{
  "hidden_size": 256,
  "balance_bias": true,
  "lr_router": 0.00132,
  "num_key_value_heads": 2,
  "vocab_size": 16384,
  "norm_place": "pre",
  "init": "uniform",
  "init_std_up": 0.0312,
  "optimizer": "soap_variant",
  "beta2": 0.95,
  "warmup_steps": 200,
  "doc_mask": true
}
Below are experts of layer 5 (counted from 0) of a mixture-of-experts language model. Rows are named router (the router's row for the expert), gate (a neuron's input weights, with its number), up (a neuron's input weights, with its number), down (a neuron's output weights, with its number) and show model dimensions 0-255. Each number is 500 + 50 x the weight over its row's rms, rounded and kept within 0 to 999. Numbers have three digits each.
Before each expert's rows: "gets" lists some tokens that make up at least twice as much of what it gets as of all text. This comes from a sample of Wikipedia text that the model never trained on. Tokens count by the router's weight.

# expert 70
gets: ",", "),", " is", " was", " (", "\","
router:495455501455503462555499484515483422535473525437528528457435515433441555461501466462462528401510478516518458538551511472486509473412573484499476590502504441471476427451464526467463503552470422507403543489553522534531486457499445526460570488513468465372517549495456481489486561493442441431397517497529463517540512373544534506483519512417513572492512502448502416504414577499505452509640386491533525525424505448481590612505590463473571575521546513475508456544515488485560488503393407510512416477502481437437428504484554539473588559472507497412578487504460454423485452434378515545569486485561488524562532496481491480503459525520439487338515494555383564458506524546492475449469584499399433536487601522423460506521480456466494512460489481439477427454448508467527392363419469
gate0:517487487540549528404470482486530467465366432579505512523507533500485550558541581548420505421582567516463523447552556478443534374488605434473516538438491538524538464553485417490464535481508513551596544522491530508504494400510511580530469425487507423503517484519547506464534472529462587580495557537506561499509415400553482439472517419527500471378404545443448472430432489467556364531508540486455519499507557475501474544386546419538539595536521500525533447544528504484484578616503603486520529488460612512593479499429548489533502486513481473515470527571532582440511524510519467468464490477493491534427483523491490499502565505579544543512421463492477474450513563378389525554451514437442536468432479496497561462473539497546463475495453566403528557485504454397473486348498425
up0:495494553381478512525505463550568490503517476483610475459543530424503502408504394466578505501469485508567487561479540572453502554481474572450477433479489454457559600484454522470582550523496504521402475411510520462442523470415520444562500614449506567542470423443565493557526492523546521507504488495465459485510603540457467543544543488488436542581515447508567560502619513504331543496598514441604463529585490446520508419511481509469484463465444509519512535480353506499525459518542382525516545386435477436428491575521461478540538510433463500456503445530552476539611438515485495494480438455479439507576574508450438517554521538429500485496556532545485468473485516552422491496537577478521412522509537413480546550443401504531514548538585466432473539495555575571534554586505580
down0:488505564538483380496479490379531511520460551488525504473489549428573567465496441424477494471585586613465474537526514535545451404440473350530382563491542438584533432505528493356523523419556516469533493456516485519488503515460452566548554482484558470538569492567482513482486559510473506493452459507481454538513433560543531542513479464546581435557535424432486435572541400486475588470402456415596443481509552519523520463463466514463530543427473457533471402473577522519510435511558554541514601495485581503550517516485415468498422536474552471432535518445433483547546529446489611543501493512521448493551469531471441499477458463476403490482548443520516530482496439501452425422456489484527488425514569468425516393471464506400522478498525482461562428441407554418485410503449444

# expert 57
gets: " |", "|", "-", " ", ";", "1"
router:493501545400507454576457502495478439567495519529496489381454385366558482424477516463552466426335485498467415540556431394485561496536505452496459511475540453476429465529452552498454466487464444566466465455518483578487506391447411506426513473544463496444398457555534485454410534548468460473498376469524453515509552532547480496524505534497476545443536497551515470540450520474426472516505504474532553493467502459482546559566546458428492545453568502472510420472577461504440506551453451587435437466511539395426490534434561532494528567430465521415573405542465426490509438491432571556566561478526512487499557515489547498444401402450510437444518454495507442404520491547543485410556537506488430488509534494434471494571438499521469493497458544481624500417460554486499383498510486
gate3:520488533525469576540449527584543582464448503515529573533507545428530506510468397482476518543456512517501427510513447467494568469517450508505410464512501508481458610569492515562497460519424616398524431489596501563463454463489453539458488476541586510465489483489507612565581472576411492423380584522560451505441571558409452436377503503471543557407470558558584456528510516470436487458566544428608481467432433462476460521561485525529529483551500409423441463463543498525497474553414469548425499513625540483482450454507533438537502478529471487547521468429519587540433416559489554463606548501543545516554439536561506465465530508478409569452453571476538506485407425498511528513599515476498532495509526547432491547486567474496539512527467494513620432520530462502574481536516425
up3:517540461556476522537460504395593441469471539520459552473492489592411528465567461417402475444550503459563480479502592583591502446555509570449546561545495575494489477493487419539457516464457454479514477504463514530537524526532618473543531415523489554576483455457497458477499547435514530505592460529513465440416417446403579496467561452587519531457517437473534515489502489459518479506504559512459546468488564517406543466504539497440526466477593573540439526472434552427551603484526475602623563402467530515447555534432558556437499472576535493428469490494505593398566563463602483531406436531446447515544528519505520477474511557510562488589444512483494549572459530514495551505455495467537420520477456530543487509537520594492523544492322459523471510559495379473536562531506543
down3:557416449547500564514424328501492435433529528454468461485550372503569510447479517429453511450429469431505514381518460566443651519490446517458519529447608485504504478503489441494499555593481453494492484430511521498463558566575508464508472454450433548466461504569530510456410532474537530445519486448564499491438494512507573469502517499463489512465514490388451524614514474540528531488573563445464382468461563630461483429543571573542554566515442531528547446537483484468557521498481480490477469445490554515522545522558580539549519554526518517449504417490516555530448525512528558430485584490495476422514608571497492422442514558477442525497559423473535548450568609463534528518492365400484482476557438503441580562483487591488435456526497531499476514415520544554533486522455525

# expert 25
gets: "-", "|", " |\n", " |", "\n\n", "=="
router:448459505443519509486471523510535466572490484525574546429435437334548532483509490477498511400454388503449445653526388450517559494523556426433455448474540519454424502490455504540395462533483455514459467415548505605518501425421478540478491444559488454398426499549477446380416513505497505516494504443453471543519515516483495473530558494555557547412558489521435444509479525492441466576506488503589493462516501453506530507586546489484527482478504493466534484525527445522454533485530404544476464519529523426426478544387595479394462550500520490441542439545420411528491416443481519621545516418535445506541512571445585530459422497433447447478519509491446484431629574548553518402517545481453445508500478547494450489507440450543429474534513499494585500479427566451517452487465533
gate1:457575538475490394459568460479491443557512523536448492472487441429572514478511483522445528435520494496500540581518497466578548433477531683506486456556485461525528583453509476487479462462422498492476479416526490541516418593553543492520440431481394505462525575526558513507398482487466449536483535454468554371594414508544509557513437512600555604498512471529530456525545561440539579550438530549421497452425543522526398499536522428576537518379542457527533452528484513574521592408505490561463489485444500517530470547535530468499480558508529587601516516518482524484452544572457489507442519498599565470573442517515477475510551476510553539508502457445544503535576523561558389536553517534512535546526451574508600517481567552521457569446511500530438545473571651437425516534485535
up1:554578496471522554469517535485523476574508541471566491517531515520498561479492532457499561446569449408543498405430571506465415374493399462536568487476593464499489481531398499517431465463546529554540548461402483557563466442509482465533482487535481477587557461451470531468513477509582439454510639578531479559522463506427554504543572479474515479437570519484495418429467499581504361545535457519475503532492473523509604515531480601430511548601511522528532458483573526573460547498469387470503442497496558486585553460541520504485569543504480554512538512436511525528619453436582560540404537490477477547469444557422458481446565583472520468549567482492417562554503483481553492558500506531452525553403484453536534573569614443514524536525582459413530538511464484598563432453459486
down1:473414477499465669518471518516594392558465518523495479476529546453509502484472509502547454480565478468548595479609505496443402482462496493524448463371523517444455504526443518384445539418537484444555535525447517571561472468477526553507552477573527468416490589509517562572530450481378536487431553513525426445520463473513387512472440444540481500497392424506448506483381594497529443465440461542589435479583470478488502463500572450480518525537488530425551544526554526560418478474491484394669493440495510482451492409545502454485476535567520504443500486484482570511554526503517544456487490600525561510508462567417552500588545467500466510499529492481512512501430434462412438507486531559493466617455468530517398458538407519530542533477464483539490462451521448579520497524447536